python train.py --n_experts=64 --d_shared_expert=0 --activation="swiglu" --router_score="softmax" --normalize_top_k=false --routed_scale=1.0 --balance_loss=0.0132 --n_groups=4 --groups_per_token=3 --norm="rmsnorm" --tie_embeddings=true --lr=0.00437
Below are experts of layer 6 (counted from 0) of a mixture-of-experts language model. Rows are named router (the router's row for the expert), gate (a neuron's input weights, with its number), up (a neuron's input weights, with its number), down (a neuron's output weights, with its number) and show model dimensions 0-191. Each number is 500 + 25 x the weight over its row's rms, rounded and kept within 0 to 999. Numbers have three digits each.
After each expert's rows: "comes before" lists some tokens at least twice as common just after its tokens as in all text; "comes after" lists some tokens at least twice as common just before its tokens as in all text. This comes from a sample of Wikipedia text that the model never trained on. Tokens count by the router's weight.

# expert 7
router:468462532460482514474518517503507487529541526461497479502486508521464453502513535529494516444520483520481472497472472510527518513479539460521504496493476504517514501495548520488495519481511521487520452498497502493530506502458526518488483517452504502481524505471506518483488490506505502527534482543451479479512478529478488494487471508513523506485506542488477516543493485500537506501505478475493545501465508516518470534483529490582465486471465522539513494492494483514492436481530508541521547508512519463490486485521446480499512462507466500524475505492523507430488507438461495515
gate0:526527452470511458467531517480509465492477536488461463517522511499530492472463554530477490475459516479505481449496494473508524481498560500500475472514491504500496476498489525498525494522472481468500511485507494504513499450486479468534531521496511501537480491468512487503518510517526520425481499504442518501488484482543504490526514525488520505468527487500486466466505509545510462482513486509515519533490490515471514502489529521517537498500523482492485499543499462501507481523466541546422508543461488500541491507505484510553478476544517537488494510456521486486503524498500447486
up0:543509479479537471465522544486493500486490485512468474533478488508483521468514556504485493505464518511471475449471498458507514542545547529527506548509493500505498519513503515511507503517496492481471525503516494469493478494484508443508544476506504515500448480492478471485506532510496528481482508531465506527489463493515481536557485497483548508454534533466489480489488500526530512467512543492531515500466494527479522530488525533512525559511510519515483492500508480545500473528514512534461467518487445509547500498516466537507486473559509504489515536478494458492517500502507455514
down0:512495480455475531480514524506513489494497483486507492506502494526522551466493551523543458514520496549477515476493476503494486456526492510493497475476502484480532498425467479531554522515491470449481504477520471489446492467495516505501519559554518459545517500488519488498486507518493485491492499504469521477504489473471503471504486474501510475490460509461536470431491515509548459498514525487501488491505492518527485488555458502500510502526490482498519495513478549533462473495510527509515454493546480501535516516533509512488444490525493520459512542526477487519488520497500470481
comes before: " |", ",", ".", " (", "^{", " and"
comes after: "0", "5", "3", "4", ",", "7"

# expert 40
router:488481499483484483497507527482498487469518548512507489531531460468485507483496479452537489485541480493462452467514488548515495489497462479478491510511496475531509474534499542482467529519503490463516464551543512458513526522422530510473494488500486505497478458474501491522473490493521474557471460531468490500484493481457528517463522485517499477535515511495479518540491534511491521518493506479524520515424537497537521487509494531505486438517471470515524518475477505489527487509531492501504547519523451536475514496516495477468503468528474528482499471496526501478487491499493525504
gate2:513496503492494527468444498488437496535508528478516527514559488482581548487553449518501480465520503501478498517499473461527485543511482514502512487534491494495504485509496493496482468504471485471450518498510511504517508514481497471460512477540548486489495547516537483482439517473526512511479467502516451467507531547485496517462489481452493468464482525502472526486504507480508503496482493490504474508512515518523517456471514512458516501502543514496505493489524454483513482490477499454512557505508465528517507535481502539471505527511527517444503493499529522505525483494484502520
up2:501501507529486470520533541541509511496481458472470514477508539513447481476457591510511510522490512482493477457493531564528497493480479478509496498501477531498476513481531493560527504506513531497492505531491479531490496489487522517473500493511473494515523488484513558513507471485491487515569513482479554502461497472539573515535492511510528484497502481468507495483528499484509503480495497495472524489507500486460502527536475510504487482508443501496519512496480554507463497519479545535466480520504516473494493471509486490494531489475453484508518563488502495487464503518505541472
down2:474508520579455512497480507494569493511502543513475473518514522439497515513527479437517516527488504512491472457484514465487471522497498483538453514521522558516497524488495486482463499491495511510493529515514481518521485484503514500453493527523491568514511470482527505507525488497524527527483469489488496506543502527496486514518496484461487487499497473548500441495491477467532503495471495491480511525480494525511483484505484467483507506464473568499524452523474471573510493489524511504490493481507490486459508513474530481555465460482487542502496517517508494495483511484484469480
comes before: " |", "–", ")", ",", ":", "),"
comes after: "1", "0", "2", "9", "8", "6"

# expert 18
router:481477474407470528529503494490505496484520500514507484538526481491485521508474473507478538506542479492471515447495497508520494515483473511474529498480495456513505512523533526551503527480505518518502479547515475467498484493488494526511484506503467517520522510498480441527518492490536532503504517547480476468505498503521452547500462495510523511497482548517472481494423497487501489513521464484531525506445499492507490493513509495505483461486445452495475505495483479492488508517526551523524522470495465495508486482527535538500466508486500519528539486507492496520424523529545479519
gate2:496494510464537533504498505492483513485518484501512504464541530509464493509547530487494539476502489482501461532501478512506484541480472494522527497519503482491549513590548498477443499494527517522485495498479493482525540488522487478514489480503503505537492503449489482501485450450495458508476489501500530523503514550473467535475483526496545478526510522504506480493497514517525495510525545515507518464517507476514503536527499499496500492487514512452474538488515510490521515520488552474498484484504483470508539464484525481449488558432554526508555512507521487492483522467490509470
up2:507529495533471496495521511501529473499448467542482486482489452496454534491438516523483489514504499498494528470476553533498507495526492484477482460505495520497524482473470525497529448506463485487513478449524503525526532517442459524508509498517515489470505528502534494494521559502502490473502545470514501458465449495502541491479526515491491525451475505509492511488451490472500499488459503450510517522487512502482473516494484504489513533540530522546526499483485467516474504500493488514494502534508492475541478510519485496564482500549460499503454454511489518531491464510494473521
down2:533510528501461483525528530480523497527549486484477504519494477517492499510457486484482490514501544528482481459500492500514472485517494456497456462537517545486480462503471491470471491525471519490543517546460522479526498488492497519497489507514483436522510522483485528483501472506501517463554534500529497491462488496501521515451439526472494448508505485516513539498494515503473457499508485533496469513528526550497468488534489476506522470490522504506503513498438508474513541538512516479473542527462465502500532486497473506513463483521477477442483467516493521487501534465493480538
comes before: "1", "2", "9", "0", "3", "8"
comes after: "–", " ", " |", "0", "9", "1"

# expert 53
router:474517490462460487517515489537471499454509508494472531462496506484453535474448500479485479528514484507458509462461486449489505505497504486476513507487539503526494493524501497498505523499523497489465500531478496502513513472487526502467520484516489514500536494469518493506511523496530458512504495525481484523486500505483504516530462462477527477516504511504496539461495504498471538438516494431501529481454526509526528475551468479526494447501518481475497546506478477515468507507533501516520506448520480538483465507513489500474436464513513580472493466511546479509493512475510455476
gate0:499508504483528521486488481507575507481491499512529529495534524484426500502509536494488522556494500507462460485482472537504474492506533483486475523529528497504444515479518501538467494450493510474461499470511510470510483527538525490461513509482511496509501487430500504479522505476487486512484471488502497484484531480481519512515503517492506462475527475540502510476500460461524514536454541507511561507496516556483457468513505506511509503500488525504459496532486499523487520518500497561470542527531526465502494549548498482531507522487504491493478480545473536498503520467506528483
up0:500505505504527511485491488503554505480491471499523513514535508497430505500522528524488513564492504508474472473509457509511459496516530463462477530514528500504438503459497493547475506445483494487481512473528509470504504532532528477466515516489517481473490510428514493480518506465493479518486505482532483448482524462483504515486502511492500472484503487528511524484528463463499525523462553496517547499501532559496482464513495488511508517512488512496457478535478490509489520516511499561472530517515526483516501538541482475529515543515503492483490483544471541506505542467517524476
down0:513515504445504475511525494470501500481500512482471482555498512501505486476483479470480509505489453479487529502485492554482501520502504498538521508525491528515489536548524490550519503489481566483479524538524454471516521530516507555466523529476501502543498467477480474460553529519489485517482499513494474492527501505552510529507490480467494487510492517503516516423521496473520516499500498504515504457496514492554498507451517495525524515484471520521504462519503523527457492509499541523528508475507485487533509539517500574480510524511531468526479441508516523480503492502463459501
comes before: " ", "0", "9", "4", "5", "3"
comes after: " ", "0", " (", "1", "2", "3"

# expert 25
router:497519532442483467528513513506539516496542508501488528490491510496485512515468471475507497471487508487475488451499514501492455484541522507477447466495496488543510515480492506528468507472512475525512482457518529493512521485493516513446541489477575515499514452489480526542537517509516433506534468496484530518486505516481445512520501485450512505514519525525488528492491506565485510526481509499480504491476545492524522519516463530522474492495479473489498490510448507486490488479512481487472484481543474503494476519479545465532474465476490546452529484465467501466470493501493485504
gate1:524484473501524549500542518458549496499503545533557512501490520497544471463531462492473484519473509527487471531532482462523502519527502470469481504507530529507479537491467502516500509505487493520495507489482490516523495514476493533481470457486475503517455537494469529555517520494542455497481463470513481477517499464546509574531485509513496507499496518528487523489469500492514515509461517546497528520506508510485484547529534497489471502508485509500489480526484550510502442474489517481482556505486533519510498485508533528529502479511489499523455501476546545538504519497493504457
up1:506525476472447474481464494500472489471485455471429509481483474507506461536484528513530490475511528480505551477459507496487441498485531496490478508548500531438508501513491532498557485481522486501484511491519505461475482489504537517497481500470530466489517477504484477512482457530453514495485517511494504541491481501503468523514511484483475468504547495495515472488564476478509507493480511461487502496482519510511478441477480493500500520522506491497505523490478512540472477507473474515495454507506504475472486463515504463508483512508504545460546473547492461514528453478510521550
down1:464487486504483494488480487536504461447514488502516512459545501499504491487516555501515474500489536476542555517516473510492494516498524530540495527528514497452525518528515524489512496497502538477521527533496493508474559491500451458544490512475497511502541508501513492496481502488468503520499487499527501537532511527524516461483507486504486479478484496485488493486538464441505464488533414484515469471524484501489524510473542483526524528468450523480484491503505480524505498514500510487541493525537464556508468547519476474532490532462504478542511540503507505513476500458506501533
comes before: " ", "\n", " was", "-", " a", " also"
comes after: ")", ".", " It", "6", "4", "8"

# expert 32
router:480473483504477506507503516536514531509508564468516517540497489480510500493520496524511463482526489497491466522487483519475483518503468507491496488506492498516535482548529524492458514484526513467518463537535532488519485491461535471507525494529530501478486504461459481508488517511489504559525485503490492473501464576462507502459497475473490476496544531505449477562469420504500515513516512492492523504460516466510501515472500522525480487503531501548523506484528505484493518496488510482497488508505426515506473509536489487534503512492456514540500519540545450494489522530505503542
gate0:506496504483510447484479511477550513497459502477519479538509484503490485499471518486487501499459478489531481511464507543513516483497492456466514491519492478521508469480502501506494522528512502504495509488519521534520550503488547516499504507502463491484474476502540492480482463512528458488534457450524536472455522520492544510516541478500493529490525491497479476483493541491576510502505510538495507533480484464498564488520474494501562488500471485426511522467487501470513494491473527477493532504479532511551524468498499490482550446540477490522490493483551510516473505463493518512
up0:509471519526537493519504498494484482521460505429541509545497483508500476438505465509477517493490490502526518517449511507495473476472494487506518511516483478482483472509484515478459474505488529473491486479508554496504512501512534512499464525468478475466528482492532528506492464532511484500543495460491499478525475471483531507513558506514466478470569448499506497523495548472509498477522530513518504534507470536542471507475492540459506491458462467516538500458486524501511510516451511484472527547513462507486504479502497517505499443508510506544514498491531513532491504477496517548
down0:484503518528493510502533497511492496510485526465514522507475510458523515483475478516500500482512496463530530501452484525505506498415495505465506474477508492491526473515522532455517578544525506524476477554515517496519483523471519533517480500516511518464501525506503521499502486536533513502483489457511495504464463467470540503454544489501490545469534469504528475513452491465481477542517478508518534524501460499534485487481513501522522496469511484492499429471491507493523509507514548505487551519499489515506479495567481492472475463512512486490561494519526502494505478482499518534
comes before: ",", ".", " of", " and", " in", " to"
comes after: " the", "0", "1", "2", " in", "9"

# expert 55
router:540525514475480533545520503530502487508474486524516489519511443487517495493474466468504456500505502483466510483491510495522495544501519512515512474472511488519470480472488447566495490472489470445497517523493492483487458501492548498533485526538487541463509521533468464544558508502484494492528488517497455496515482504495481542499508502510534503527492506496536479484461517505505544507529460483495542502484513485482508512516530489556514494492541496524488509455485462510460512500532525491582456505506501493488535494530512503510469497548466474482518509538453492473519502498521524506
gate1:451526497552450483487510505502513519525457472536490503508493496536478518523473502485476506511528501490495452497484497536478535446490501525459506544503477500508513468540507489525515465544491516419484538501518453517504474564504520462470501501532487524499532475485553516473506505453492489502486538547507481521506490548480528530508516502492507507526539497525526529492518516504482489478452465482476501485495463550467490506515502499498520455499511508437495494501489478509489511476498477519523501500504470471480498520488508519491525539483504504461503506535492514533435489520521502531
up1:462509477531485492508510509472460489497495501520493490545487483504462563473541499506484475487533501539484457491526497474483512470502527522466506503506496467516486502532522468511497495504524531430478508531498459511476512517482468487516476479524554512474523479485510485491516504463499523470451502556464500506498469526495504522501490521524525533496517498510511512460521530522482533518492490518508534498469513567523524492513516487459491500523494474485470458482509462518512498454507493555493512536486470485512484507473495543446512513514505559465541528549524497506438474517502482515
down1:506548502483503545478488506523509533486481525457495513531516521510457545547544513490456488473457531534538520487531526538522513505500534499478484466499507523514488523516502500470484505494475516472506456485506488559486510498492498518522452468463470512517475503451528462466488517506531485519487533538477499477543564518517463520498494532486521522451483492492509476543492488501486509527526518456482486494481482512501500507478468523510521494560479488483455502499473512460509467453517501486536481480498474524503483510465505519478553504486520500461554469484488518507462499506497498485
comes before: "1", "2", "9", "0", "8", "7"
comes after: "9", "1", "0", "2", " ", "8"

# expert 12
router:518498523482518525507534471489510492459537526476487452539447503517491472448484498490525486525509469513513488509482481475488491526509523470515514555471534548539525499484486535512509569511509478478466488476485512501455482484544527507500471485500530460469556542473485517506530536488526510517495488497482468477484540498496490544503548493476496486546471530485529520525459519508485516508533477482481454535497515491437512496525521488496519493507527493485476478495518501473474503489506481487527455503487458488499475483526486512519454478534429512507467480499474529499514508501494479490
gate0:486471464487528494491469541465485512480493533484519505480549470476526494493543507465487499530486487460524509525487481512490493467525547525480459541505500507525544529491494466496499506502476490537545530444495545441480483497517517486506483525529488513473482538502519504510482539490508499532492521562462510510490533499492493454470471511504491485493505513512496505511480512472517512553519539499483473504507507507508537526472503526462548465496501528543462530466502542478480489479493472518487488468527515470546533472486513512534510464485524528518494448499455512473497454506498540500
up0:518454471485506503521495542449500499475519513499507509469544490489499497493552517469502498483482491459543533506490472506478522443531534519495460545510503508515527521478490460501487484513496505516534533458501545489475512503507510484503493533512497503481493531503494523536472510489509509537511503549472506510470535496478488452442476524486499486484506527493507519508490526478509498540466544490537503495471522508525543495464486507474530462504508522521470531465503551476453485460468489504490485486526490453524527471469525504535532490506512522521489455483474561448481470487498545479
down0:472450507493488493489468526489467504464456499481550526456541491473451496497498505479468494485509496489503507500462492506487536472530463534486477493486460452514481515463476476445505511531520507512485532504520498514526552547515488457482486547513478495488507507457493512503527500537548491535495522511489489478487502512458502501529476497496470520525510516465515559529497524512530496500496466492530481457518475484499547499520492541512480472486532540493487465545460475497511511497534481574479473471497526500518514533461527501510519461527501545492494512508470476487517527508485485483
comes before: " |", " ", "0", "\n", "3", "5"
comes after: " ", " |", "1", "0", "2", "3"

# expert 31
router:500509553515486467534485484520483466495516498488512449524521503536501465447519500459536525459526477471469497517477508489506470504508498522475455466492523548520505513472474448523515520498472502425487543520471506501502499495474543489512522534482476524492512518530535496504536472506488506524493522531468460434487495484521499517510483466482524486504490529528481457495487533497490515514499500495478510526498510470473464520496490492518459463516556510501489547477486465492480490522534491504537509506528508521490531484458454521509471462542504514486496483514459502440516495518522478471
gate0:528485472451502521526512493504554505545502514519511473506510491502492473493552496491518526473499508490513483520473485496530563519512560521514526556511501578506510487523532523497476489513481537511495493521473463494488505482452520529493462500488553501492512508510530484530520450498476508492485503525506498511517543477508528453476473492473522509474505538484495535521480462479515503530535504501532506468493496485462527505504500468478508523496482492510511507572493507498452458494550504520510477480490573518466506477537445513520510511513491492486487500492524521477484459452480516509
up0:514472464486503505507518489517543506550476537518512489503513490499499497477563510506509548482507502490518508517468487465543557487487514490490539546500497566512501522497533533489495468522458511506479491488443498507480488483491531518501479514490463495497512500506523514505496434487483521485483521517514497489479540474506546492527516501476499486495527538512508520534502494466517442447512496480552523472505492487491533536491466494487491524470504498529503483544529509507486471511568510530480492470479574523488498482534464518478463462515508463494485474502537509443516485473519499488
down0:483488451542504522483484457506472496497522488487502511533505510517498491473510513528515515497487524506472530482466500512489493467524485478515559449501529523523504486490501503500498475507450482503531514511512509469477514486466549521519486507489489513488508454511516508478465527550494518510545461519455516494516490487527452515512470491466541523480498497508485517492549468522539473485498507480498478536491471473500500515516460469482459467532538531503512475478464520458515465477510491516488528480525525513561510442499443519492483472524553498502476478493524529500491461445535483548
comes before: ")", "),", ").", ");", "N", "–"
comes after: " (", "C", "(", "M", "P", "′"

# expert 38
router:530512501470498549512492562457532515488495519508453486474475513461484509484471516482487531506507489520466509515488500534443502506542502460500502443486569510497496478474488498527492560507472562512508499490538508475493499486504545511478505507519514462527467504531479474490529469529528498478530482491506494507505493505488485540486476535534500535512501497477504449523478512533465522512479521506468546460443452460527539515483504479547507549523508495505525515468512533516453525518512494473498524496553479475506511485511500496526478486501484496483513514497488529488501536509510474474
gate1:498502506495539499487482485491578505525454504486521510498526486469517537492484539517509503527493489473481496490514513457446522487526507535500491482459490536479502521531485538532561491511469521491538447491544473505525507524522499534502486477540472543517512519457498461488502444447469482489524523472516497454459504513485476520508482515511517480444501506510522460510520462512502493512514473512508505529504506513473500476512494577499475506522525515493479485502508503477468499484507500476495508480487505487485490465540509511534535519515488464466484506511545537515450545485510551507
up1:476550518550478534511519510496513505495514471535449480512477466481481481503508520475515495468476507487498471514507517511549480487474540463481483506559518477484456506492499504510477527489534501537471517483500520514488491506514507503480502527478522522464499437502537533520524523492517509496467446494544529495517515505513531528462487481475457504531506553512492517522487498493527523528475487494483501472515493535497494520509467453479511514522445518534534514494512469497538518503525513554455481498501502510514518535503468497464505486531561531538502493488453487431532519535516492484
down1:527483464560520467544483498495522479480514490485545526507534495449490533530499540477497501482535468520450502473518494537510464487476550452492486530505474540468488484513477478468543535526481519493493514478472530487527503492530515524477495510515538535509504540509527521528499485507508479490494466449517530482467509475469516490514528501445463531520514498505497497475503537513504533505480477506513490473499523553497513505476472505482525470504434513480528453510466501525467518521518489482518505491461497463524490494500528451488499480474495525471527530499477489428514505505481493509
comes before: "\n", "-", "|", " ", "==", "The"
comes after: "\n", ".", ":", "==", ")", "==="

# expert 52
router:535513499446451507503498528541519487521504473488450531476460513505491541484468459504488523483501490511500520495566511506501530492482505497516507443464540482534487566502526477528523524495513484509481525507488480429497509514488474521469508483501506484527483469499478491540505515497479449487506466511507520515509520460530491545490465501495555534487482526522498499491481534460444491526497513489527520488496517495485541501482536493479476495561470469520509562532476518476495476524523457492526503470475519535503512518474499550525463493492519513513520474529510504497506513519519491510
gate1:471471533496506509496533523518536441520502493532474507505506471468484460485530519478493497489477489539466496529467530530471512520506501484524520493465509532452554532533499498439488513476536531502509488530517498475514493510499484508467492464505499513523538541518512493466466498533483497495513455494480484492521531518471475514453517471518480505491473494485517481508506486457525504498525468520509517498520511471546485525479507533555519485519471534465562475517531501510482498484542478473504534484508501535464481488517541518516508535526534460516539507550551494549518527499507510513
up1:493510510473528463551521546513464439531518477538492514519465455482502500534535466494509495521489489506466482553493505534504497526528473506537453543528491526494524502479515514462487474509530508494485515523516476475513454503461444462448490508522484490512491511533529525527492544525472512483513505499517469534488512512475504474477515480518515455488496524501448528500480526496509544495498517493493486515548528522518512458494529452510533506508507533480506467508479514519474525532509482462514522514502503523540505470471521517512492526512518440496482475560520482498537490473521511482
down1:542511486461476535486504531515509515556532453454489479465490487443506469550522502466499507477479501501491498494508516487499487512537489499497506511560480485530504485486423485524518496525460481530491476499482460533493522491466515498502477489469447471515478512499508504468503454503452527473463456516535488519477491469505499510505521513520505545472522515535495488503513514488506493465492483503532430518507514459501487462481510506503513510526489506443491503513496503524473476527485487511512545450486527504482441487509523511491509519541464485478501505554495546502497506477502467474
comes before: " ", " \"", " Born", " The", " P", " S"
comes after: "\n", "3", "4", "6", ")", " FW"

# expert 21
router:507480553518477521520517494504524506535497510513507464505470496471466495503501510528510484502520481526466514489437488505521509495502501517556485546505514478511533520487487478517484512451538479418505476511505521457528493486519503521501479511506483516470464485480466509482533559530484506545496495544460467524519457536487464535502467496483523490491489545479474481481484522500523510522510483474469490494507506489505488496492524482524475498477479517543472507449448454489517438432499504474543512494516480479504470488516484522512494457508459486488524506541497466462506511526488512503
gate1:535477505504432515488502473509481447521483502515564479488518514514506465533496535475553510504522498511544496535483500511508492490455467524487540491498466479523540506480495529535491544488534494488478472496511504445487494512505474505488539468461465494482471518457503527474524491465477467523470500493471484477488500479507524513508458530565518530496502492535497522482493505430522520510460517504502505477513545464496480494547538510531456489459498542543482475510521465461488511503463495504529475525501517494520487493530532501526480520491493485480487536485488502474479508494474523495
up1:502501515497486489496490463506483455542509490494556470504503537530503474542505541502524494476519509533529512524468492499523477487484499551516524496486475490540546490495503550551529561478536486493481444506529481443492490525520479528469533472509468523476478512480509496463524496460510461510491477532481483464493511468541504509527449518548516499480495491540485512493500500470511520526436492500490508475498532496471458484530543518524471477461502524532494495529495481485484503485457486523502473525469535509512476483536531513510500481474479496500486541491494495475463503480458507525
down1:501479541466505504522535487497478499541527491503492483503524486495460464473498542491463494499516501497496471573521452487493500521461478462473450472493464458536515488508470493480515494505479534436479466525568515465468485521515496514513526502485529466501475451453535515539497497515511554483475494504491509497517536478522456503471485520477488514536501506523479543477470525490481534497487491523474489489509508499492484514497475489534520440496484519509473526485506476483495480571489503510535450513501485500507506506554519507530482486490513513496444521525512465505495481492500521489
comes before: ",", "\n", ".", " States", " York", " County"
comes after: ",", " in", " of", " United", " New", "9"

# expert 44
router:510517524507528513484511470469517508459486512516496500484511529488468518467523506449488534502528491490453493515489528553488469495516503496462491531465523546541516450487501509474524502462497507485531527543467527520432510506486541481509518508510560474494479496507466459525504457535512452517472476525456502491436480503486519505477483504505516503501473503480490537515505529500461524532521528484496531532461498469474466489501516518547478477472503503502507486496513501496508488467511552474518505450518475507530444508539463473481496463518528508494470480481508470495537473521511508519
gate1:477554495508479511490467489484513465489551489547491473489503518521512525447493489483491540451484499492507521509489512480482473512522522545476521495517498475502507516509514516500485461504489488484456527507485480511541508493450532500524525493448555525505474485511527505493520424469502516472495502500501462489472487470505493465502453499488512507493473523495493492494535543507476493505511524536515481481481518550493457471505506527459494486556526529487554503485463486531534458515527491495490555522455520470519510547512519524480509491498497517491546464468454491489455506502516490463
up1:523451477488521469508507490494476479498451470468535522523517448510499528556527492495462489548512557523483486497511536535481523489493482443522509528462489489499517505448485492454542490518505520456517491496493484490498492526505464525496466476544432445506502521491486502522490553507486479473481510504512481513506491539514539514498580500524486477495514474454511517479488482494509505490480495506516515534502488485516525517526488508500558525456462478501474480493526493502502514511474516505485452495526494509495480494510528517482454487521511484474464516561510495543524489481496522502
down1:495496502512489503494485512521547521500504450505468536534471468488456482504515514515556488458528560515504510517473453528445496495533512497468524486467504538515506512494489484487471489476551472482503497524485477505519479498476515498479495451485530444513510475487462517480550477475489472467538487500483481513464534529513481469507504558464517482500507550489507507495534473489493550496481506477494501485459470522496460567510520530517491498514490515468511509518468504493454455496504500501505503483529503536541562476507511504518549469525526541490470513511516490488499529505495492488
comes before: "==", " ==", "===", " ===", ":", " career"
comes after: "==", "===", "See", " See", "Early", "===="

# expert 29
router:522515472490457531529547496527541522509507491493477475487545503502473492497435525504499551513532494474478562484505513508464469536461529536505533527504511486516484498502524495502524498467497524507506494497451464532449516495533473514504456519533479500522516500502483462491573535532497502521473499532482463510490528505502469532514483496485492531485493488474518484486495495479487533509481502462518494477485511436480537472552553526540496498485540508518528504497511482500502502528527490494527507494539465477487509500540481498538468512508488505538537510493513518516453502482524449528
gate3:474515524503495501459491521550511527569495511546489547487503488517511489491517498488517473482477464535464496489445501530553489487518536531520526523484478514521478501488486497492503517527484492489523510459508469506517547524460494517480486492513498513498527480477523498477487483495547481529527475593486501508489492493508500484518479516475544458526509528511464491504505485499508516465476500483505525493496493458476474467533512512440515493531477527474485510525501488545499500466535498535445475514482573499503488516501537498517492485459527463503503517516483546478479551479501515525
up3:538485495477529481528544480518473487436513535492496465488521523475487496498494514515454536521492504446532500514543502465487486507515483448492481506499560484524548489515493512500460477479514496518478489492499526491485476488505540504462497525430520510510472500510480539540510471521437482503479524469471507519516525506483492487500512478523468559471512516523543528484521520476488479502522510497474498476475504507529516494488474460521517534470460486521515512472488552480495514518486508476515491465558464558486463486485484492489472514515511543496519512469488490482523450493474491474
down3:481473528483510521495471472502469509511474519492504481479495509462510487515494499466482537511467464501557489503494466508480461549484440483482475451529476505501498521440535486537489512510495506486489523535470563497497481511491427485523530522558514469474501448517501491550534497471468489484506552482506503483491521480524504490495535514483520497489513498481495470461490514513500549507496509551500503536459498508442484515478463583487491539493471489503511475542504492479498507520529533516504444509488539482491488491492480508481506499507512491496481464473512511504471490493514498504
comes before: "1", "2", "0", "3", "4", "5"
comes after: " ", " |", "1", ":", " /", "6"

# expert 42
router:517491527535504496492525506535481502529512523510486493527466537492491478455504454485512485516509490521469475533540473514499469490511477502472499533533473536498507487482477525474481538513519482515538461521543535538540460507511505453482516510520525513507507531476445468439496514514475526488447475510510531498512494506481491501457532477500500507522500460551527481545500462466468498534521467498514504526538509494504472479452516490511508459513494478523489506483540484472484518526500525467496490471473512487455454554504488514542557499485494504552528519474511469501503468514491502508
gate0:521486483488471525526524474476509472470453493513559475509521496539493525464484495457499526535471467537463496497502530482551506545489503486509491510534482479480508553470479563503493517530460507497474508526536482493467513542489489474487485547515547498511500474476481492518483517453499501511496507478475487459539483461516520492500478493494513459511463503477499506497510468476452487538539461477548512538512536511494508484498504529498496487469467478480491521473518487477531504488555533498551528489455508460491492506505502486485487537530533527503475500505462508479486502500474529451
up0:487533507523513449516503525508478537502479526487511480519513532493511533499529484504500497530489483490535492452453482537506472498524481478487520458502469538517500479475529488436513491462521479482527481502473482485509473518501523484533467526482469539491508483505535482479494490471469466491549516471532470516478513526475560546453511518533508522506496527493506543486531522496519510481515477527501541486484487514498483451451473427536504469513539539467479467530512497494522494495497486497527500442517532484538499479471446477526512500510474479494496523480495501536510508505468474503
down0:508509502493506547479479531493490524497563505492526491488508535491520452509537496499461468498524540454475484522481469500501504472535510464426495474504478516470504531502497491494522532483483446518497510480487543505488445466510495517510533484519476511519501492521467488500471563527508501547515466553500493543489499491482480502447492463540515496508494498501494515478496474472495509504460501446481490468461500498475486576517489473480481489499559530525547500504472487533508525521487489522543480483533497525487508517495473533537507497498484509492489492523524468512517512487478536537
comes before: " of", ".", ",", " in", " and", " was"
comes after: " the", " his", "s", " The", " her", "The"

# expert 35
router:523525496484489552530488489475514456475499509518478523492506531482474472484460528471541502505501487493474512517511518496495469497521466524477452519493508518539503494507507498486502546483507484507506470471506500435526532492496530521461516504561496492508474482533495475489529464499540546494475490526564465542536456499497474569519486503472506546544468522530479461494479524493521491534540506507484512512466501480520475522500502502542501497526484553547528493478481544535510525482523521507497529478514477458505483510507518503476501476485493506447468499466463490493488535523523497508
gate1:552484498530442533474485502480465494512497539510533544460570515504517461487496505461510449513546511513502496484509541506518489482498494535489507491509504468501496512474500525495491514529548487561486496504445457548465493481511513577509519542521457472515500546530533503487514498468513483537522490515487464485543523521545493514503496484495522472502481484466510550481511520481467504500447473522512502499484495498501518501491519501504446458501479527519507492519487499485483500513484457475485501448494487494507501479512479504466488558524484501501502515472473506510496532489512535475
up1:484553497516493497509489535540497506532549520490512521486520504502567498469504498477516448507506523483516515486476559517509463478490518519498487500524497507512498507472477450501506490500484449541486485489464469535471493491522525542513532523505462511486485536509516465575518484497449532528525473462515469499517505483494481522529491490518489511506516515469487487440505515464482478471532496497518485515488479521503504485486508537492489480500483513526474475505508451480501481502512448461516472486514523478502520452514468490464521504547515466495522536511418507495483516505473557508
down1:524489509501458524530477513481503537501486582504543472491487477528543505476541464500486484519481535462444534526500472513473456521522519501476492449490495537529497489476537515532523438507477472498485524498495489545499509535493512512486511507460456483555495482536489470546515512505455485484493503507502467499483513488522498508509511502509488478525482519500513497457505500510472520461499484498512479503488529521500521534545519514481530501538479495503544508552481518450499495506517472508551480514502529475478482500503499514476516528447505517460547475502504539498524502551482464495
comes before: "\n", "|", "-", "The", "==", "In"
comes after: "\n", ".", "==", " ==", "===", " ==="